config.toml
num_hidden_layers = 9
hidden_size = 160
n_experts = 128
experts_per_token = 4
d_expert = 64
d_shared_expert = 0
hidden_act = "swiglu"
moe_layers = [1, 2, 3, 4, 5, 6, 7, 8]
n_empty_slots = 64
router_score = "softmax"
normalize_top_k = true
routed_scale = 1.0
balance_loss = 0.000278
balance_bias = true
router_cosine_scale = 20.0
router_bias = true
init_std_router = 0.0107
lr_router = 0.000503
vocab_size = 10298
norm = "layernorm"
norm_eps = 1e-06
tie_word_embeddings = false
optimizer = "soap_variant"
learning_rate = 0.00589
beta1 = 0.95
beta2 = 0.98
batch_tokens = 65536
max_seq_len = 2048
train_tokens = 464300000
max_steps = 7085
dataset = "wikipedia_en"
Below are experts of layer 4 (counted from 0) of a mixture-of-experts language model. Rows are named router (the router's row for the expert), gate (a neuron's input weights, with its number), up (a neuron's input weights, with its number), down (a neuron's output weights, with its number) and show model dimensions 0-159. Each number is 500 + 25 x the weight over its row's rms, rounded and kept within 0 to 999. Numbers have three digits each.
After each expert's rows: a language model's description of what the expert responds to; "comes before" lists some tokens at least twice as common just after its tokens as in all text. This comes from a sample of Wikipedia text that the model never trained on. Tokens count by the router's weight.

# expert 60
router:522519544513460512511545479501480490501520509495541505519488474479500466496485529529461483477455468504521476518483491468489484533488464447520541434447451532506489509517541483475492513503470498456482472551467494507496495523560496499528511549511489491508502493440485518499492520495502486497478472498525487508467510517439524551511491476516520496510525489509496496487552533544537523520530511525509543542499472496500508530516520522499486489483529510476516491508513486524470520477507491
gate3:461486478498498465488515501509489490509509494515550485495480479485526530467469476530472440523500520521500531556523515470530530526507518537505519462502502473478505514472496462452516502532543518532511505461492521480546512477523553473480493501497522522521491498492457536504517512531454525473508474507505566488493521481512494532467473531496510481477453483514518479533517483474485503491517473491440505473544492539539517489498531516521536503518479496490540504515524521482497491517451531
up3:466469464490503474485513514520500489505515481529550491493477490469518531481483481496472434542506515500492546559509527466527522530517502557513523481510484487464503531470479445454512499523522513518503491468496508483543512477527532481486500499487513519545488478482460524509502517520458517470497479532491550492507506492511489520455498540502519472482450492519507487546511478482508493477514471481447508475525499513541511497499527517519545508530480503499526495524537522470471510534457540
down3:500526528471457531469519487482507502529505471503499492510479526506491479503553496472492505503528472468491476475480515514490511536500447518494494496480507493484507501493566490467486510510430502500493514529484490548477499490492451466504476513519469519427511465509540520494502498512535533535534529462496512506461528474513494549490516540503500482519510501457522537488500498530461525540505522499493461483518545506522485468458492457512436515499553514506487505508501496521481484520543492
It responds to: Final characters before a line break: table pipes, closing == or === of section headings, closing parentheses and periods ending list items.
comes before: "\n", "\n\n", "\n  ", "​", "\n ", "\n\n "

# expert 49
router:475469452508495479543461491464492505551515543513524432531518542494503520535517465522531476502516464532490496506556530476484500476500466535468488466495522524506476502521485488490511481510506483469506478456477482437511536515480474509456496529526521486460511534524471523479499557488535489498497503486519462501534501535509483461496472485526485449514504490528500484515502465494499491526514533506494534496495480505480516503525474446506508478503498536495511467535526495500493527535539491
gate0:532502517480566510516505465448456510487491550511518478522515539524490485483501458502527485475481465527505554509502529519538518473499560489494500484494536503538513462511502490524472497510473481502496497529515476513480514480476497523524497463581506496480513545517495509495546490497494487530496510513445488489505504506514464456517507522487498534518526518494552468481506491508518515476483519515506473474504524521526480552469486536475521523483472530496485501508504558476514463517463540
up0:486455484510460495486493510503573482520492445503488521509504473492527481500502510477511516523490518463495451506527468520485467509507472539500471517530487487468545523502500506462543521480542537486507508474531518467511509482503455480484533520439503512492524438491509502550466476482532518473500471488510499495485487472461537459491466490461525484513523467490490520537484519508483502488511479476507526503499489481452520457523511471529471466533523462480500534483519469525515541505493485
down0:498513446509502475491479479518540517492503495513522475489528499500510491505452512477485514503492518502502528520503544528482552463510476537531525471469485488497467462479526510481525548503541507502530493501500501521525486524507526514493474509522507457498463497475526512438495525469520518520515560499463494493511506461536457516524554470494500497469503481508530538457481496484444480508474481514494516516454510565497464505481453466496467529507482489524502545518457491513513505470474506
It responds to: Middle or final pieces of longer technical words, such as Labor-ator-y, Telec-om, deu-ter-ium, Theor-em.
comes before: ", ", ". ", "ial ", "y", "ic ", "y "

# expert 13
router:514504528486453497523517506500542515515539545456528498497504486456505480503487494510525477475515507490525496515446497456517500543496491489487509498473501500510525466543515456497458516513508517444505497476511493547531482544493502471539498500511514514508490522473461528509487495496499517487477482487561474505512522503466504500467431497506495471516470481511474504532526536474488515522477528497507536516498488561524509463513505483473517501491547455528536499548516516487468555461518539
gate7:532505473520483514488490538548501526494518520489526516475491550506541533514534528477478498480487527478456473524488499527501515533499473486505485525483499513477530466533495483526492484463488506509554499507502537493439492486516449521502503496509479505518494502482519530504492476470472485514480441452529553494495502507458503537516473458479486469525518478446484488504496504519533455507540506536478462513496485516530481509468541499497511480445474538476488495515561506508520488533467491
up7:540508471521525435498502474498510477486478498514522474489508455502471489478502539523499469512512488492536488516494530498494518510505479481497483493490472514524489494487578463482492475497499488519483504492498501574483540503492468443473494479503520510502541484531541533503514520524474520487493474508484511504571545470552489486495520531476560509502456520507503509492447495478477489520505518527534518474522505468471506466511484516530481481505515478490559485474470507530497543484498462
down7:480537510470438527478503526465516553547523522503478512540502508505548540513517484540485512516509478507484492500493487494525547493485515495489491554475453545484477501526499474533475512509506488502489472485515523513475476531515503467494504505499495508508485487502463476509526554528525475475520504482513500480520466470534506490480482481512494505466463529506533513523541476466532552489428536483513475505469471504515476517488482558490470489511524482514478501503535532472531444514482514
It responds to: Quotation marks, closing parentheses, slashes and sentence-final punctuation around quoted titles, URLs and table cells, such as "On Your Mind", present).
comes before: "\n", "\n\n", "\n  ", "The ", "s ", "Love "

# expert 63
router:510480482536487503528509503528492509525473496486519523471431485454503506503469488529502487523483525504503487501517481506484497521447529481518536527515528510493491531503507490451477513482511498499517525512514505495480521484541473473507473549476541550457540496506486515506491501526524459520428483484513474522511497530541509498473511489540476471517487497517445525562510548488502538470503460499522534514450487504482511503499525530525473482484447512518517543515515551514516524505477489
gate0:500504507501501525472460507478506502528475502492543523449480511510504465465515498506510487503528528516484514518503494514514484529426508476464538528536493541464477443521509525493510506506519460530506486451494483525511515518520466509484507500447494487499502473524504539477531516467498482542506476505477482547501516509477473515533500532437496489509544515493479479481511503499493530489527478517498515498500534505514497444455525459484425545494521501486450474465493488471498469499532514
up0:537517513521500520460495525538490498509467464486531493456464501493522451500481512526509516497519513513475494522504504517514481533440531488489521488557468535483483437476521504501522526476523477529501437480504461485530517506551469539491505485475480553504489527532505508511524523482465481516500494535502480558493528492483517532532481492481476492516518497497514512496529495512476536466545506506509515487514575504497511476486528500497456518508533518472502454459477481525500502485475479
down0:493483492483509473547489493535489512554560517503504542516482467463549518496480486509543542494495477458446482480495474454540555510504453510509499491522497484501504541544468464488532488507500471499479515523478568519501470472502509491465499506510519543551486492494542494484487484479458529466477481510489491534481508483482477518481526457499471499479465466521488477528532493491472513506498518529545508498509503500494500465482483504483515485505498478501486472494506546482471552488500525
It responds to: Commas after clauses or numbers, and numerals or unit nouns in counted amounts in sports and stats text, e.g. yards, minutes, number four.
comes before: "and ", "in ", "with ", "but ", "|", "which "

# expert 45
router:466477483524463569481454515510486486492479525491536506469473482526483490516522522532491481505467515487502448494511484483458513471520499511489507516491508518549505487524538506488452502509521481488490519487511497476564520511494509533509507471470475500506545459520499541536487557504486521457502499485525457443538465466489479515526503480537469501524494509537492509518489510486479493515469523494511492558515543484466525504463481492501536501517504506451525462505547492505461531495517496
gate4:500467450508512465537539469459530514510505518471536463494485474499472522545492502491499480486521503537459493521496490494513512518501479517452527490434487537532461502460538493492541447515478534509507507478523529487460500504503518525542479495544537503455520485489526483491500492517541516503475465484482537548495499529511524503502497506494514463520492485536465508552495515524513553460511509502482460500505517543507550446497509504513483507535481493500512506497517538495484463509503509
up4:463481488541502475561512520494469471501500516449498518491507492492477516545478481492534492497522518508476547516499462485512470552535487527443539475518466498460475480486473479490512482496480548472509476548498504467475457516500502497509475507551524444487492511481504489531511523513497495471450492462520544549466513483517507552499499522512526477534532491512474521534532458519501516514523510502481474502490496527476536490473502468535490498514475498524478505501523525500492478468482462
down4:520541526472487509505478428488490508502556473524512454547513501527508484465505400475507470500508491503465513438482502495499489472520532489506457551503506522568521470519471511515507482537520520479511504495495491497516469532470479506444488497522470527520488482495490502525495538466507489538505459517497527490476523498500524473515519454517492523482458500533488482481492514528531462493487476464488519501511499518480518499523505513491512507494530484485522481509457497472526520529505515
It responds to: Mid-word fragments in names and foreign words, especially "o" and "co", e.g. Can(o)eing, Graec(o)-Italian, stuc(co)ed, Giac(om)o.
comes before: ", ", "-", "el ", "ch ", "o ", ". "

# expert 2
router:505512494538477494525479474510486485481511516477533478515511486519494505514534506513496468436478542523492493488486461454456506492490500543480496505490502492563504463513501461532486513493500466527498467474522469486507476517477508505528512463451494488504497524511507511499551516497426505508507503509509469506494471457502495517492499548529484506555488473513543477538517488553507516491490568482539514519516525514516477533471522499488517524531465483466554496523547481470469523509517501
gate1:479458511534453515478511508487493523503508538525508553471506489503471549530471481498469498511510478498506485506543519516456517519469490497507526520469520518495492450500512444531485462530543540468504474502543494491527528481524503487472504483488474509493518483453505496525502484454480527523467504525530444495528476528498477494501526466544515500489480489494494453479517522500507517484479450501493511474520562481494483525483493540511500485463440482498478519464508477512514559475496516
up1:498506487496541510504496485475563494511501529505506502514496526466513504524536486545516492513467463501497534496511500480505480416547505517504482510467480458512494495489497500508543521512504507547496492531506487503461466478515463499497521481477508477504516474547450503504516481495505495458460522453523503528514502493457508477528503501488493497572531537480526513493531524466499483477513563472520487542508471498469463490519508480482485441484497501465454481480513491545516490514523535
down1:477491505451454491477473523494506494493525494541547463466509499511488479497532527465490540529509508501516510463515483509506495506460516472484509520488465517460503551527481469485506508472511521535515530529486520537508525493499478444478484490521484495469511545462486504517485443488521482499491535491541444475512531518504465494497528537489489524506526540445541524530514499506489480521541456505522512496471499468481512496483447545460520480551517494490467528492500475518506497481493526
It responds to: Short vowel or consonant-vowel word pieces inside foreign proper names, often word-final, such as Ja-a, Rev-a, Ch-ong, Laf-ay.
comes before: ", ", "\n", "u", "-", "'", "u "

# expert 58
router:518512477502483469555522509475480484477522507483511493474462505503470480508455513504496498514480563421461527501509455512477543482502493524473480528494478540453481440494531458511476476503465492471473531529480502512502499481516483509513495505485540495476489493497487508535496494489436502507512516504503534527475516457498521501482500505490511512500517516507491490480480509513535515488561519509494456504474512525452525467526506504512514467494466536515538497501482470538476469511452441
gate2:492486499512506490520559480544484528520517490498523501509491507497508501470569476485553474457524523547500524483456481474542510489501472523516541505489501480560472526507536512456527495490483497511494527510496469494482483487481502467517504483483499540481473477492528487494506512541476498514511506501548496493490472489493481507467495506507470483481496523518480531481467434522513478534465520528476473487532525506436516512489466486532500505493512491514470453520502545513530552562486474
up2:480496493510491495502517492551491530520526504516516491515492507498537527459557467485538476458499517503532499486470487489526489521519505498525540523469484489554482491506527504436534511507470503462515526536521500520529470469471497481521498507494489525481478480531531469483511529520514474529519505522533479509488484506520501486492500499484487488494519528526475522518488436527512462495458505518487456474517511510459548508492460494516542489495527502469456470526519553486558547554476478
down2:433518511511503519476529471516482555534505552506469478541506456523498516517456499504527481467536532524507508490499461501500502533473509489497478518526495515470492485507497456530524538501504514480493565478521501517524512458498470497514457471495471481460531482460539538485463513493445513487528517465504506514501498475496467453479483479493519502470477492532514497508499473536528520508506521467507478505539487465515451499481533517514496529503510496482531507497514516485505552561503486
It responds to: Country names and name endings in sports or results tables before a column bar: Italy, South Korea, Uzbekistan, -ov, -ić, Chevrolet.
comes before: "| ", "(", "|", "/ ", "– ", "Racing "

# expert 38
router:465518501480508486517483499491478532514509521464480515502525520495471496525507473543481493453525482549535505528522469466484494481499497496481445469500539533520518481506483470473493525490540510502491534471545521512458501529538451528503518474561501500548495503528505472504517466520514508525481537500488431509480503478540452478467479488487517503507515470500481546523534463500489480517531466508449479498504482508458505491482545465519495501546508489487502475527476478514522538483512508
gate0:460500516470495468461492502529453535496488527545505490468520495520462506532501488515508482480517493498479500506512504496554480496493502459477548504528470521429509475531537500491481499499483514504494471468495504483537489525487486543544489483448449486511510563512519462479520485484491519485491520556499502521532519512484486523503495545542494494505498517501463508488461507490486470485499449510477517503472469460442481511506575504498471508472513551494514496477485485517517504531484496
up0:472496488504515536472498538495501551467545515454475514486522458516517509517530506493501529492579514464481547529523485535490488505499495472472494510548494521487496460529559511543511514464515483493513527510478459522518476511468509501477494529511462489492544515484514494513528481510510526520513518490513467507493519515496496483480500504529473522470513515458462498522474486494455490517533504480525499529509489515504473430563533496509508464507513497464502474516515515491510555520468546
down0:468487461511465528519523558498485475457524450500492474468531477475543486517501521492518534425501500466505508514496495518476506515436509486511446522527483511489493512484516461505506509494528463499531467522489482524527520526511480478505469548509507499484548539508524496543540482484514540497534504478461501478490556462509506518513492502535495527466494508513487473477506489533525520497542500505493492499476478500454493512520542502537526503510502498509525466504544485483505520524442491
It responds to: Word-initial pieces or stems after articles, especially a lone d, plus ext, contin, world, head, as in dwarf, predator.
comes before: ", ", ". ", "'", "-", "ual ", "."

# expert 37
router:508465498516552476507521512526480476496518460425502525501471507463508501492523478490493485483532483514527473545476460505514499506520526477525446449462547505497507514511509525464503463482504487512481558533477533532496519506536490548452494510511506539460546512534523513520478464519487492493454495478500513533482512506509511506492472498505515531539516506482468498523511491509479522520570486518484523492450470509487506511491512506507493478456495497521548455489492494516494551493482518
gate3:467495497460499461473515468484445472514526502507484485485520460519498495510505507502475483514467492500500509509533522499454539497505520510472499539510466539480491486446542478523496503541493499499547508475489499490540521510473504486506500462524497484499496520523481515466499515497486515520469454436518475511524438498526490522473459533489513490521490520526485518510483509519470456516543524491479482527524452495480502529486534448517494435555518520495512521482504481518500558485512457
up3:519497520457477465452502491477484502542520474497484504472474494525517499515494529514484487524460526491488500502513543508465518519488511519467489506495483519510502475513547498548506473511507527479532515478509500517549513478498502465504480460531517500493541547514485482488507521502477538523466433441525509501509477503486510513482509543475490493509509520516511500528499552514485469522505520482481462509539475515492515502495546450508488502574484517500509535483476488509479591472514451
down3:523503549487504491443472504517512515537510474500496461514513516504519499513496438514460481489448473472466507511493486536493483537511516533488501501483478507511495532538543494487538538453481489476490523500493536521455481464500527505495469522540476484516481482483476495530517468536491500497499477540545501516500531444485507502487494548474506466483523484507490499542534532511505468494525458512476541528533496509520502505484511513533530512500518452484495467492499468506538484492420484
It responds to: Period-space or paragraph breaks ending a prose sentence before the next begins, plus List, One, Each starting a phrase.
comes before: "The ", "In ", "He ", "==", "It ", "== "

# expert 34
router:503552475472520546487528509467479453544510473499486498511508449464521502521453503554513505495489475508448477534504503482488497501452459501512453470475524543556493513484525445488501494495516483507475521477518489482500518515465479493492462502502456521485496506554491474514526502491484509516482471499549469482511493483520487535483484509513511491503531462485496493579507495503509469464473481495491523490474473519443509490503503473507486493527495484513483493525500485491493545482565521
gate2:515499475478475497491476520526512517470517500524502489525466485470527560494518484519518437494473527485485537500526489531493484518491487501527512522511481491492508485474518508511450528467479524512562500492496491525510495514463522473482501533505503506483474549498447526529537523514516499483526495488493485507524519512525502511568545507534543473503498530556522556544489546476529469473471474489467541520525486468469505526535484509512513500469491526499534498526492487506499492525561477
up2:469504528504523518493473542538516514477531504536438482525470511489509542485497485517442494468474496532499460505526499510513542469492504496529519522519517529476466457525503501505473518483457512477539524509480481519515499496510490520489481493469490497486481520547497516515513517510528495481505503511486477492542533538539505528521511529504537445502486562553494560542455522479501479471519523503441510499528455440495501488517515524507520503501494506491519518478524507472502535498530518
down2:481504474483499542472532474502483486528504566438522510521505475515515512506507507536484522528499537494505503524469493487409523491513487501529448465486494515535480501530511474462491531486479489514528520495445521548493456469521526522486483514492516495523526449526533468506491486505485546491483510500497547469476467494478524544473503499508499528531482463527505546497478532517522469510466505466481485500469496526509509497531498510479503504515497492527537485517472513518484522479526548
It responds to: Endings completing a word, usually before punctuation: plural -s, -es, -ed, -ing, -ations, and whole nouns like century, years, respectively.
comes before: ", ", ". ", ".", "; ", "\" ", "\". "

# expert 55
router:519484506472503492461508475570477510538472486471510513512516516464493484502476510485508492483489508493464517547514516523465483562487509483461543485497521513490484504521549511505489494469493490503501462545539521535519498514509465557482466509466529527511513520491488480534514501515532489478486469451467531507511487441522510524463549544513545521528545504518496471499491502486526498537507492448464513522509470518469496485477511504495458511503534493461522474491475505523502544493471502
gate1:515524484495509492451471491502500531522509486522459494455461527442470541462464554522494519538525467486505434533526479481449502516502518453476498489522475499504483483530494536479485488462482473472551498503520508517497496504492500464523466492493523475490475500518475551500471489489508521506457504524495495530499514513489529512461501532473506505480499521481500491556494503486506476508561492516533506484492538508515499502523485485520534514488554510478500492458455530486478487469553479
up1:497475517504482511523520493480503477458505497474531497506533475554488470535541464513505500483463521523525522456486480542536500473476472523514498521487530483481538487509494476526555499513518504511476536477496535486504494513490506498490521493534478518513502487492507483489508505483501479495568454460515503453500493481530505472515510468532478475557497494533498511433538471512495522484497548505449491518472494519507519527485537525490456529447457488495511523540531475491494512518454534
down1:466455487522492508514517551529549530523485488509513502481479547541482461510521552492489524496459510508507472510476493487503499463522472501488504443503524485516537483473535479487570456537507518532479483504496472496509506540550518542464487488536509465553503497476521505498491536474458484490500481459507522531495477500482515498516475504506491469486476513486485488497519499489512482541475476507478492468501475537535499543494518510494477489518485460479538477449458463508529459512501511
It responds to: Article title = markers and lead-sentence words introducing a person, such as a, an, American, politician, footballer, former.
comes before: "\n\n", "- ", "American ", "Succeeded ", "politician", "former "

# expert 6
router:488512477496458461520517517483470533477489502510544518500474499518525486492509503532500462520493534516533507534495458523505521475513506510505522472500502514496509462486539497511506472467505476537518486448487487503521519493519473482514500519536529570498496493457467556471481524500464506445551451474476493540494550459472514501508490476491492514502538467451488486522541519507525528513465494548466518509513544496482518483464530504500508485502475525484477478525505515544478472461519500
gate17:541466502502515529524514503515456507481459479499502491500447448460502506511475513536506505545460502485489481496477550513532527513484495545500471483500487478523492488489528562483443486494482497459506444482476479527471542485525514474532509466515532572468491511490453485491524514483501482524495502474491506482498478477511488474518511491512487523487511528539495485511508535549525526504540489464502518544512525497538521515494481454526496493461482485497522484542520478469472507513526484
up17:464505516494516463485525509498497525497544525503533477519507538518527509510501514527501523477485495488503500494481462472523516524544491499501469553461501510436506508526444478496532521490517507495507531526498560468477534462480480502521486520524526453500502508541502500546471514471519505485482516517505496471477495510509471480491485499506544524479519473541530522472579499484539481505457552534479525481507491534512471470504483506515534537509490493482547514520489459498465464511484528
down17:525505492456487476530470455518469496514514478524508498489502508540506507505494540516477502462477478516478531480554524512469497496493495515508504478505506515509516512470520446463502473500493501464440486488514519505473506459503492452444497492448568491464430477531515515527487525531494470447472521468542490465516476473525506511535513491489457497476524538524517499523511494471480513483503495497523523478509495488476477459485505540508513498476475474463534514512485501493480476537527533
It responds to: Colons after infobox field labels, and digits in coordinate strings, ISBNs and table rows, as in Location: Niamey, 49.215°N, 978.
comes before: ".", "0", "1", "UTC", "8", "°"

# expert 21
router:497472499468482539513493492501513475538478546472482453483480478475558502527463501531468522509484497489448506536489489485494485489510520521524485469482494517471494481480505437441496532462524493500495532535486529515447518468499534500524486530552546517488507488514520496542521523456451532519466485480478508454522502483500506522501470551532484491541517474522486512516474517549506486485501503499503525486549497511477495464491525486490525482481484491471513496513481490470487505511516556
gate2:516502520500504525467507491518515494497528499498506486472491474487438548496521514532469467535473465503524454527495517504478493486520484475506475491506493482534476516521492515475524472517461531470510518488513472529513529456556499477479481513491449523499501526525495521528501512503502486518476479513515479490443486510501534496445498525510517472510514504501527523506531473495501544514504547477514498478477502540562421467438551500513491476457495484494524478494537508495498454536489521
up2:545480542512522539493501502536497481513529506480465511540482487464476498559513548546462450506496482467500449525509516509478504506504490484452486513524518488526476517518502514458530474501467516493503506488502489500516535465558481471517469499486443488495487501491514511531537500525482513523454454489504484507448492543504524518466503509480506499515529515508511489499506473481515510490465525483502506481488498543541451510460548518507516484487510521477539487481550523489518440517485496
down2:478461482487449518520471464479520516482509499535547479502464551517498475502530514511508554488518535527536518508513513483480509535518492527465511532471535524548513508484456514504477440510505482522487520468496495516461486510493517497528525499474497513477485481511502532540504484441516521529514478520498515448496541515477504542532480538521473460531476460492500515529494528483487440517487451476503502488489499514485516503508508482524442552513501539512516520524488481483501510472495482
It responds to: Field labels and values in infoboxes, succession boxes and lists, e.g. Preceded, Succeeded, Family, Note, Died, and year digits in ranges.
comes before: ": ", "==", "| ", ")", "by", "), "

# expert 20
router:526514527496483509516526523512503480524457513509484552502461534506482538485494519515490514463505499499454496512522520499522522501464492514501494492521479520445485471512518493467489505513508513493479509521485524498460537455504477502499465564524509512499531510537493461507524497523473492515495492470556509480471472470525523549496484580466481466497507542528490506516504499480511525531534455494503530509469504505466490507518502509504540470451478503494490490548535465495508466539428484
gate2:565524534548497495549501523465517501484501503503480558475476547518506517465483505511531502507473502522465514536506526516445518500498469445504512479518473507495487486509494546488502514570492507562461472539474534500527517483525525507533542496500531473473526489528500489471489474493476460479521487507494511511502514514505493536519490531464442497521499499489472465501492504500492500497518482503518515479507506472482487487491456518477490528498473458501465510512524462462509458507532549
up2:482481498489510510478522485494529488490527476490537543469536511482492554574485531529452473485519441503505531506525498474561511507497530504532469532471486512488504469489515485517464480466493527481513481494518461492502524496552523495490478516499511494507496532527515479524486473490525525528534537449505487533503506457462486465497506518558533532505510478495526526474447483522475492515523500511449487500535455526487525500488504500520488474474536485487500481466510513505464500472478521
down2:487485481506501527490493506532545496490490492462477461533493495464503502495515516522493514526524496501489548492504474546475530501538479486486578490477504518453480482509471510498496476534522502448498510473502481511489529562478471505487470511483503444530480491538515531536509472529538490488518526466509445483506488521525523504453500463500503509480496500518511445506480521469489524519484484492493438493512517535508494473490485503440538479502506515457533502451492515555522495508500484
It responds to: Words and numbers filling table cells before a pipe, especially column headers such as Year, Team, Name, Candidate, FW, Win.
comes before: "| ", "|", "(", "details ", "date ", "medal "

# expert 28
router:502469514492508460553485544469487471516496522441489487501523511477490478437435464474512467445523522500545482469498509458505508533452473495535515484453522507536513492488499483518497515513503554488522525528484490487514527536499480552510485521498529528496505477477486514504507469511497480494488517487530496492490491494450514544473493470508473521500488500433494526501500480491498490496477506522484512531470469508474476480527521475470526482489486517562515469506514511524461525523539490
gate10:458521431508508511511456488551483500530509470533523493512494506513475497522495478544537479514516543508526518512524479495502498509524482549497517526511522529519498474491505544490542522488479508490517532488491452473536467522509484544514503508513529497490456466476499505516460508490498462491502469514493510495521515490563511489516526497486477509514528473534495536477523516494546467499503476515490468539550548514503541453510504521517505513562506499498505489480472535470445532470476517
up10:464470520532523503481488502527505531506518484510508500528496443468523501433553450500484437486508485537517533476480521476533490497487486517497503484498450521497492505503484455474538491504463530477501555483483502466506495453499533537502517478499472475476483491468512502502526552506510521514496492440487513516492482534584485485517497488458509522529530486500488527456551494501539482522504515532491504493511498503455522460527536506506504486502508513510498498492512516500509509507460530
down10:504543499462504570469502516493490530452480493486505495511510531505540563471470553498462516478512518552520491496498559518535489506510517519483515538519480501490527559522485477481496488494473517484499502460542502532500521500465502495477484491518520527517475523523515483479534510498467504486499490483488490518510441503513502482466507542469518470457536477498511489523481463495471549468536520477478472527521494470471480469467469457508489479493479478533503502500520487482469544503514520
It responds to: Conjunctions and prepositions opening a following phrase: while, when, because, among, although, of in "one of", as in "such as".
comes before: "the ", "he ", "his ", "a ", "it ", "they "

# expert 41
router:529482483535468513524529471475510485516498458541498525442483520506530496455537480504528499515526527504473473515487463480509468491483496525498520468512501490491516478501516488523499543496494481494525519529496507498528481502516473509498513516497537463534463492517474513532507474514508513477468452516496568516510491514455540541479449504553479490518486479495518526502506500491505518522526518546482486479495470488492466493453493493485539425523499509493561482500514502499444501543550514
gate14:495515530522412533542479486511492508540515514490514445532467487513482528475494462532510515507513480507566535494474543516460485498490477531532504531472515539496534548487511506481479509507505500498465492473487509484483492502515463489501488505495491522488499517477508491502453503470549477549539451523494479495534464529464487477483522503485496495464497535480496490471498529507491490507533517439478501510496472530525507494556504448501521473522516497495536467515522541493510514491512486
up14:500437529498522467497527513488517531467479528459485504523486484514504481519477469514552499465457526498446477487494472489520497507504492477486477493523502482509443463504495511527521480502505491500510543571540497515510514505473541478499476514492499470504499483521493512504548470531475528505483529485551451501491510464542488507511463514518513538507510440504501505495493496488488478490460480494517501482499530496488479537487487548499503523484531523512445543504473450527485526536505555
down14:506487494514483485541515533479509490498551504493506506466488457511553538475479449480513522511529524495506518505477495465504487509507560458477498492517533470482515538543530488530545505514488477488475481482503492471509493525507512509505510519521487473489520474474504479504530507471514476485479524535515534524446513489511492462547514500575507507478487534487477474490515495491518513538462487494509497493517541496485446440472478469447502513499564522481519507482541527470531507513510479
It responds to: Prepositions after verbs, mostly on, against, off, behind, of, plus combat verbs, e.g. "fight on", "against the Taliban", "defeated".
comes before: "the ", "a ", "his ", "their ", "March ", "May "

# expert 30
router:470453499528502531500526487498497485483489491481521496515473533439484489518490488525453528487472499522510468528510521472475475509483465554481474484508507500488489498468515490477491503492494490497557499490554552590472560507525457520504500498505512513507528506500446488505496457496470500475475498487497501498546470537538472501485473535521508483497502513490496498513537467494498502538454501509493541536489490500508559473512486480479526459493541518502523529517481520470503544480513497
gate4:498490524498523538514474469492543526449488439465530483486496528477474486528496529521492469454501479500481493493541518528486501488528569480527552517514511533478515477474456535537514481491485485524490519478513476522497503471524489506519470508484460496488478514471506446503517491501491508513524501533509520531530467513508507488486476546535503491466584506454501485549497488512511500522525501515536474520486489475468507510486490506469508474471518473510561485489457519506509497515471521
up4:481545474519488500475535523522476508534502510548484526545511483480502493485497521496502522541526532545479542493439461456463499499471448522488470483439521467518482502491521493489458526530465463510480503477454498496505502476474546493523545478516519507509516466503516534492518525521498484505504472451516495498474533530479485502543519462527506496515467516537525506464476519532498475517516523512482512484529525529541504477484518503525498511545519527481465511506514471475503536489523492
down4:544495517542479507500496471495527527483517504489536529526505532541497523484510509489495457536479547529468539477483539510485489514515498499533525527533521504490496455441502539465527511504513501507519536485477489493502514514495535487447493506489477510514519496505503482534499487501481490518518499462509475507530507487520473487516516525442494510486492522490549516534472524493463466510442494474473507489445490506495519531534539519484465474487547470555505495471417492511516490536506488
It responds to: The apostrophe of possessive 's after a name or noun, plus prefixes like pre-, semi-, and articles a, an, as in Court's, 15-year-old.
comes before: "s ", "-", "t ", "ferred ", "gn", "vent"

# expert 7
router:464556475462503532524484524485475500468513558542504462518530524495471547491513503466528484491461504517500493496531551525489520496511494480494503451476511482477477500443505491465457482481526495502522499462486496512468497473524508505496454527525545534517482503477482508500534524463505492466489507508507532498523510466528507510498502545528510522518480494544460477472514511502531552467491484512507538496505526518472472521513511492538489473514474514475531485521542469514516503498431536
gate0:458463519507473580510478531498471473504529495481506493518497557508500530475538526502520503514498571526493495473476501506496501541516482468516499521426526513476500500522479493473470492518475541470497466511529516479488543489517486489554485500478492469486510497513548480471521527509452528508460525497486516533455480493520467525527503491523475507533532515472468503530515511465509487481479522526494472462447467499457478486470501506500480518501495501518493500510474517533501509509510541
up0:525518483488547488530514489508513471528513495513512482455525495489508464489483503494526517502519492490510547515530511472473545503493511495475504474535513494513498499521535457497513520498509470471524515467464481547534491521512461500449518498501503506477480488453447528531481473492532477527533472535459482517555501527486495512523463490531504473455537483507536475499544509512528435523523468510480508487525486500540475475548471516460506479510487482477480515535515482462493467451491484
down0:493518495502493546520459506526500514524489447450491505487492523459518563462487455510514502503482517496496492495486513522447438501484502487522451507505478477508468501490526484484500466475474510519480505515512472520532483493511544477430532496505499509488507480501500502557496512480479521528490513489489510492475529482531511513492511501524528454525515521427447539495528475512514500479487529505534518519503504494490499462474510518467542504551527447497493549478493480479492495517489454
It responds to: Field labels and their word pieces in infobox and stats lists before a colon, such as Born, Elevation, Website, Tackles, Sched-ule.
comes before: ": ", "name", "est ", "by", "- ", "code"